config.yaml
hidden_size: 256
balance_loss: 0.0049
init_std_router: 0.00618
max_grad_norm: 1.0
Below are experts of layer 7 (counted from 0) of a mixture-of-experts language model. Rows are named router (the router's row for the expert), down (a neuron's output weights, with its number) and show model dimensions 0-255. Each number is 500 + 50 x the weight over its row's rms, rounded and kept within 0 to 999. Numbers have three digits each.
Before each expert's rows: a language model's description of what the expert responds to. This comes from a sample of Wikipedia text that the model never trained on.

# expert 52
It responds to: Pieces inside foreign personal names and surnames, such as Moh-amm-ed, Shevardnad-ze, Bor-uss-ia, -berg, -ić, -kov.
router:638484473506487513422542386447459492532612432495439508526509504409548441526447473474489504551546498522488506497480499527491507481351505586512529531509598430457511477526488479438493515427513538537418513480440546351523497540417634518421442526469549502516525412463361491533444595458524518498448529593484460482615465569451485417545505542455512455430517481502465574453564600441553401531479512438577567476511587540518505564524457471556452405484487527417458482558577479435424490527500543479549510495473484550483565485540559476487581440513470559455506574588534489478530480448490515522493510527516499469515535564458573446528511544481430467451466513519565498560424483609474593513489540449452503541433519548530595477532479456555531509565523474609447503483545499527500444458477440
down0:507454466460442508519574455498372528490463546551509472412536521511428452489512550544524503479486568504426502555545472530587466501495527468509498583481499524453375530526492493587554558520472510508518477532637510449546505409623508514479511569491498473454512535382600503492494482518479366568465497468461441558464481607522502413540401486544436456496503586470524523543454519397496438553544450511495500435447551444536537529481447521542485436386443516463535424453572470477520540510471522434554429470464525451538491491493526473478485546455473445417450541463456439503612597618547483665454530513527587466518455562532560529489494558537427555537415558492453502502490484476521442486494515406475557446586544443482462582487449478541377501509532483507490454587527534506473427460552484
down1:430495581523556544479465462468524542437458505474492469381488543572527574545498501438436575588522546429531460555468518516508486564556507452514529493525510487595428385571488534456404577483476560474516453443502471496480548444460536501547627519475551527455477479406503436473503429417544521509587506449524533489495499541526570537445509494421431517536555507473439506502491495473416448409534509499429537486391465442492453502487447571492513560568423467474470432513347492455417483469561488461521530510566504577516520461636543604451459482434476521476555432459498488467532516460481526449499484443481428530517460472447591498522505492602480506494550449560493490510555476573581566505556552540562502665507545475596543496603534591444474465432551545490427488534471574592453473487498514
down2:536566390547574413468528473530518562478517557531661568446524523429462476507472535391512466510539489515604607575572451534517423619541482558568522524507457579499358489471474524474481554584522445520479473510443478586481481439488527547489464487422514467471576534551549456373477559482526463533538469470577500445530502445451420558469636427498549468480471534451521562509596412472392550550469489428533517452610485486495494431435521474528475439501509475539476464430494506496560414496531449504534510541477597358498510474450455410497502539580453475481454540514442502459619430552576564508509583443534497540542497556535495442502512497476492441575507493498517561571554479512440457505464499509510487565497539494560540481478472477506417531569439475564531491533527476540507455491470483

# expert 10
It responds to: Middle and final pieces of city, town and club names, often in tables, such as Pres-ton, Caer-phi-lly, Bang-ko-k, -ville.
router:618481454511486484374570443403444490558575482580489568457498500444508560430512431473498603518581441456532549449479483510513445449456502449581479551517577456472489458455472463412477538412512526627534554467461583454464513606473530516479487512497468522588467397486379538437435584490481436545524433486519446474604410479490507474532459512593491466492410465509483515484512586419512508562480479495533435605500490539560484567553510482563501529434497498392523475534580468430450530503496561514499482450477474470453509449538519519470485496427509487492447562505564515606489474414423457590599490575525460533505516454468492519499449536496444460416497469492500478564514479647491592420469565516456484544445532525500517407475453528520533541564430460540527448494542466521469480491461380
down0:514541537522500629486484467414502482532590408531507533493519570563517480554601518515466543545444503481475444486467454540559460581531489515410553437506371560520540578415439467489489391589557496476632475502476427465416557462466558446506498491491497496515450508411569497538520516535478459433501448544532569487483522436572522516549461554583502595476502455503448508520502469529455532566419585540488541442476441489493403462450487488573513554506472531416520482509534481554425480501541441524480514490473437478503477544491452506464470494534517581519547405491450528570450457461466435536615501499607342507432450507539526508489459509411449496568444567400450499497474500502513506570455543583493537314573475446487497455556425491438445490503525535430597512434519493491514493529480439
down1:499507503451520486479474585488584453564563442487420481490549510484481469450481492470515523557635524498518463428551463542485492511582504494517540445449497595513561547448476456525559456479527484491504470452451563465463518502417500573531555590463433448418559523472502500490483629575578387523524567457472525557491465530475477460500496497528472427554571511471507448520483520435500589603521494581508460430514454437455533587463465467492548458520492496472542525459459560495518519457453541457515492526539551594521454451447532519463441439506450511445526523430589486496518567572413381428489426518567507444450495473545654533397490408508417432533492534505513518455464385444444539426424586498430588470515497491324541518528512554502587556495510463537529438486544487408426473488456444
down2:521606426494484495571454456519482461488449499584467455398525521503496549475477476528440511513511556456476517553394507458440453543486528515412535497477538475472496555526421519446446505498578436481375429525559585482540443528504497531474601505514501517559469516344527501566438490547532561529486527536450548487458546590469425453529495550543518450427494487477586465586574529423424509502452361448508449485645590482541428485419561468527454540614467497577452406550471499448532461453492427501520529458430527502480518441528505502485455528475509473517464408482513577462425455455549521397449561448548472594461526518426510457448559387510577459466516450471458496500466464441445478484475481514454521475487563575549502665520475438502568486467444473525494553445445501512439502481449521

# expert 5
It responds to: Pipes, colons, dashes and slashes between values in numeric tables, stat lines and infobox lists, such as scores, distances, records.
router:574522513565502484446579407456430467491561361557434448398450516425508513390446497551506540568478454503634455450408405525531402453471499451517506525507524464460483522491497482501525543474564573566537517535510555421537515565402613504486462492500494608499499436496453491556532514371505543575417489475464459542467483535443482475514453503569528501452509474475520549436461568468549462523472457444519448513520466500515485513515380551615488436444521472462525492519635444513445468532527483526576515464498450391491527513479528444459483590441561525468521523586584470487532499505421566513573541541539496518538541447483516522476495614483511514484540515540550459539428538477505604445455527572458470574566514420522509478509438491522492549479543496642493499477463483580453493448452371
down3:435408435418499471504525528463425413452527516406483484406511527535449414512458417480559472534492452476471403338488470557559489527460579438463413520515455568510490430519532575542550495438498500576511514505503477453485504552503519448421514513534422500558422515501474450417616417533589459509491508487527476514475611510516550549346562529536451484490483458479391544570415504500444530535417494476467521453463501471486527543467456537583402435475495578508472545467479555428575515588506583500504538453575623505474537513493514473551468480494471516559522407454489584432473536407420517512513499540519577523527482506567511510485597544528527474526538499500575433539550490519547533406488572522473466509548544503526560445432446456547400463569536526526516413451533510485435458572456480
down4:627522385491468499493485554469496470548512488502529550543530499535528566448527482447547499589491438472606586569506490605484521505401506510531413576504579454565543516478466472471534528482473413553452504537525534425499519591461409512524497420449524482562630390490467457501416507478491542456541488628508498479486560507451483468382483465502560369517524542581459432513505494440492403572530533578478464562422449471390483528564527453505427436508421409560471517447434509431447585514534607517564497487475541566486518466502566474419562469438554519533490481515464549473469439506548493618476425518446550529451528495544481541493552461472514519453455519557521406526601529488432476489541547458527531503502501486442485452444586479534537450455549523488447568471473561460491413429513473
down5:469487472419454522567472544510472336439591453459499523498506406571506450516482490448508530582502520566506484563491486498397463538586512426435493524478519482489468533468523498464429476393479444465457508584470491435460587526447483602537491583458480561528568575407560605439572505522541477523505485514486454551583473491507520506460433528439424518373482453492480507513457497480384519439583501512547541491455499491447491514483479525522544478422555520520565515405470426449541527536376560517574463605495517555502503532581451551549509489468511492478597513467530515551565485451469568551333453500492556462560462472556371452510498532546530455488578432528548508492518478509578469532446508506533489581489521509476581376453560487444483456545472588452527462611488496544533456507487514

# expert 43
It responds to: Inner and final pieces of non-English words, Latin species names and Slavic or Central European names, such as sk, š, č, -ns-is, -kov.
router:599485478500479478457509407429452587535622456504471524433488542455573461524415488526459530492464526494532462489423447568454446460470564510474566462540527505498503382436519509465469487477518589498443533448470531434543418576474558471553389529463572499478511472488366486481446561476456563504442496525443462503545475549435465378532464634492486436478513421482470541574573566408506491579462494467580528495576539475545477494459473514561524465528508484399573431530537495461434529548497549555649568541402501479569497500496491456509556547424538473506431573520532531434537475473435513524497471523590465491578530560450478494507478614565517459420465446578483520512487428569451506468497527458450436569511536506541550539560476493537534595499453419548495442423584534556444456515445494
down0:412470515435483428443548527508469519514474442400413401539499425500473535498545462441472517558578503395463528606467514609522550473529514471441572523397536552483424553553474438588456457501488576503458542486499466527420372538559500510508453415472600461430445544515475504477492492443424563561412554546504525519512520476503525336431465497482449521437502528511515403489460411504487506503498572553446486545560455474548491505385490621513491485584456478431538475492452489528445481493548496513487468472501515609592476566529471543510478606520526484439531502518472603441469473479470504533459510531512580451412447462513459441423501504571488511533443588555453490475523498485482530571572461577514342572409543521580580508486532479526513499529485548499512534522462473550431474531502531
down1:495536486515336548493484503473600589547600492514466457488539486447462440596465554446486502571464577528513432465569441428537510534538527439449399408484432493479487478456396502544522402583527467463525438501486513459489367503569472465482393413464437509558505575559439545558485487434440509536563497513458613471536490466465473436505538472502526495544526575489471550467485474531468475583489454450415452554575440518409515446448554490442571473513486503530533430437525541515486514438541542562501511488440507523601403430370468540531567498531527580485574542428420528480542514612493571514548450477506556545498559538503485416524528528554490449523440484535483497474525480439522458521546551536393447427582545487521502498574557460547489516459506481562527467482480517385540419501472476
down2:509555429444494582602475521528522517510545459484508490537488553492551541489563391527512379472500498564492570490449482435459534530476452462615548553555515439469541492546430498560579477477502517403616530442516579503412482452628492434576541546408473602533479513546628517456479514443525486573490502500509504592501512418552570507475492504476560495601525500477513462429424486546561588466478500526521514459518423577511490525528492444580451594433477479520380532478480491512468457498509484476517498400504446512519556561616458615539471479462546456511546517450516513479525497527486437471503542508538482510500392466536535510531451533585484496495544460478474482520461499509478476494438599470582510474443518491407533486427579406506561497537464508556505590642477523413405447492610485

# expert 7
It responds to: Short consonant fragments such as th, st, f, w inside words and place names (Is-th-mus, bioe-th-ics, Sut-w-ik), and ordinals like first, third.
router:589525553525543446475546429441478466578580521552427527488548500438534513446497497513529623474538487547514582459453548526501531461510519515514543514445454386560500552426457452450479555504519541583438442541471519422573439523502524504494489473503593522509483483458439497580395507469428574484501423473442433501553495540509505464502446582506545423435558525547497625521454562534529428533457503527506513431473559491562502558528427497502497442442528470466586429488615393474422429546427503528587530419411450463535518500514567462537543538508429465417516572488529485603496530509571534469589558519482495534489525521498502518481564583432480568507520545512529487428482515527437522479444597614499426558471562508596440544573460508577529491543587527571367436474537479522520433428505505
down3:605453499530470534521552383531480532475507404515464518478546525445511494466451516529515501565524469528504512475550452525493497526429479492504502453573573479547570493665507506456474507446466511561549508533428528561506432446518460473462501498516508460426508582460506493503520650517562576512486454472474436377478423441491373423492537549526483494526561377492533455495459515503526510509561495557456502546481478513452490392483455577523567513540556531419406428593636522503527490434594512560470457493519457441545448640518494574445443506498529513509434502583439508442478539488510523536509593527502460428460466541523556478509523417508444489418534512434476475414528427527508547534442457422521520616444425560474629558517484588469513519482551543470563530508562518547537536429563464
down4:500481550447422543574520562581442476515523553491533543537473602407593579545545559454437562406538556455497479483430471465522535581459432532444463587464461534464618529506469589506503416477506431484486546430484496469551527514509495502465468528449481484537548579496533577449476575505461517549534517520528575493463510522519531437461497454538442468460490477489471588534485413524575516420593463385527505557549536574504556629581617489514469426417445515429499534460373482562418473505523524471502419446471498544494462458572477424516553530471542537425594606449530550483493535580470487525470568563423491503460518504517500562490410478548474520547503503553516511410564507605530550486531557472527389437544508464501526553493535533521513530513566497571435458399449504508555437533566467
down5:562450387551532506557451565565542464493552487579478482642463437453426485484559614540523440486567534471554524461572540400441453565439562499450387459509510598464487465482536532480480519553490504507489499502449501525510541483529527531550427493458457499661436442486460589497509589598594461530432508565506561535529450577541469480511488538523476446604482456483490525482485517454443520408504521504508451524568469441478496530523492500531466399519525534456431465489524482482578539514479413547503300484505549493453471469564456482559482455384429545541473491471512572408536491542479612482481470506443466472464502429430514469484527559515532489520449516605466552516485523535451514434476443522559562480487573493483423499555518456561549414447516516556508451580470516501567506380500518

# expert 17
It responds to: Mid-word pieces of non-English names, mostly South Asian, Japanese and Southeast Asian, such as i, aya, uk, as in Narayan, Chonlathee.
router:603527499561444512426519404405422532534619422524485501507486496474521543516450500531489478537513469496497453452430510556472511468436494551460543480511556433509488468434495547436459601466562510463503418474443558390543479476352583487498410521457517466453380449537399535492483534458451550551421445563511441492589566510458483441524502510505473543484479402481440563463485573449537441528488486409495487534519587587539415499584440501586455487520409525485509498538528368469457431570461515517534515484506527497560576437502546493500547516450461479438530677502515527528508445503507490569552502528536499497523551519467548503520493534510469424513455492501544473537418452587430528486458494522484415545409492576471542447525451581605509512558539439598498447546515506591445451523541464
down0:467472476509553498492539491546474581437515494442527338543444523526415529442468574542468431578544403544581554524518429498448491535485457482560632407510519476471535495498415576577493543541478573518554541419564556554529499524484478490569567512495498537575524474548548390506507567516499463521427498436391511544439510461476481561495526456573546573430417584510588502429569526480507497515468446502450513487549558495558504443499486483466568517538493403572634578439505436436447483530478558429573537522359427450500520519511496540489488502468569539545457490538511542479554525502512522549477442453529500541504565555459392522564514542454472445474639460582492551521550571541522520455499561502506573448524457524537423525456470546460427441517567453582482554452447513537431484513509466
down1:557586425503528511505488560512446418533492476399533504537467350515520506534440499542470552463419533482564485431463535524420487420580587482447590483540513524509428433535622388491517500533466521488468518428450440486448518540504469460499454412466461395408553504547602580519497543544449511450460505396488495444536537457517630499557467434418540472551507566529569474450536552539515471516527442517471516586505566545426464492530484590504508534448631492498397418516557518580484423562440481422543491550485468531535429464485532528539486592557470490498573602510483530431540458575483472511476487431539526508470539499580397531497493513551545538570416484591484510509500509406468459565533517476471471478513532480500573484541479503465513397471471453529459466477551463413519563448567515
down2:504534540470463425445467413454461504381529472586522575439560457508395562530579512518514496530444509553603518471480438483551538487574588427432531511468505532522466451414411534547427480589568399439481444487542527533580435488519451556532468476467472545386448468602411513422485485490425439454458508414449548455526562545437523498580566412489467502542506494424437522470561479522462548537479481507579528518470562415549526511440518558500456434559535436480506489481512413500560508508506422477577415471531522459538527553532496559523505518499499516374545568521427456561484482587418416569475416538495534481521590494516469481369459508467479504483493501512535516631525452490539471580478499538480471522528452519419444449584477496505527538540549553504590499436530591467464445528455489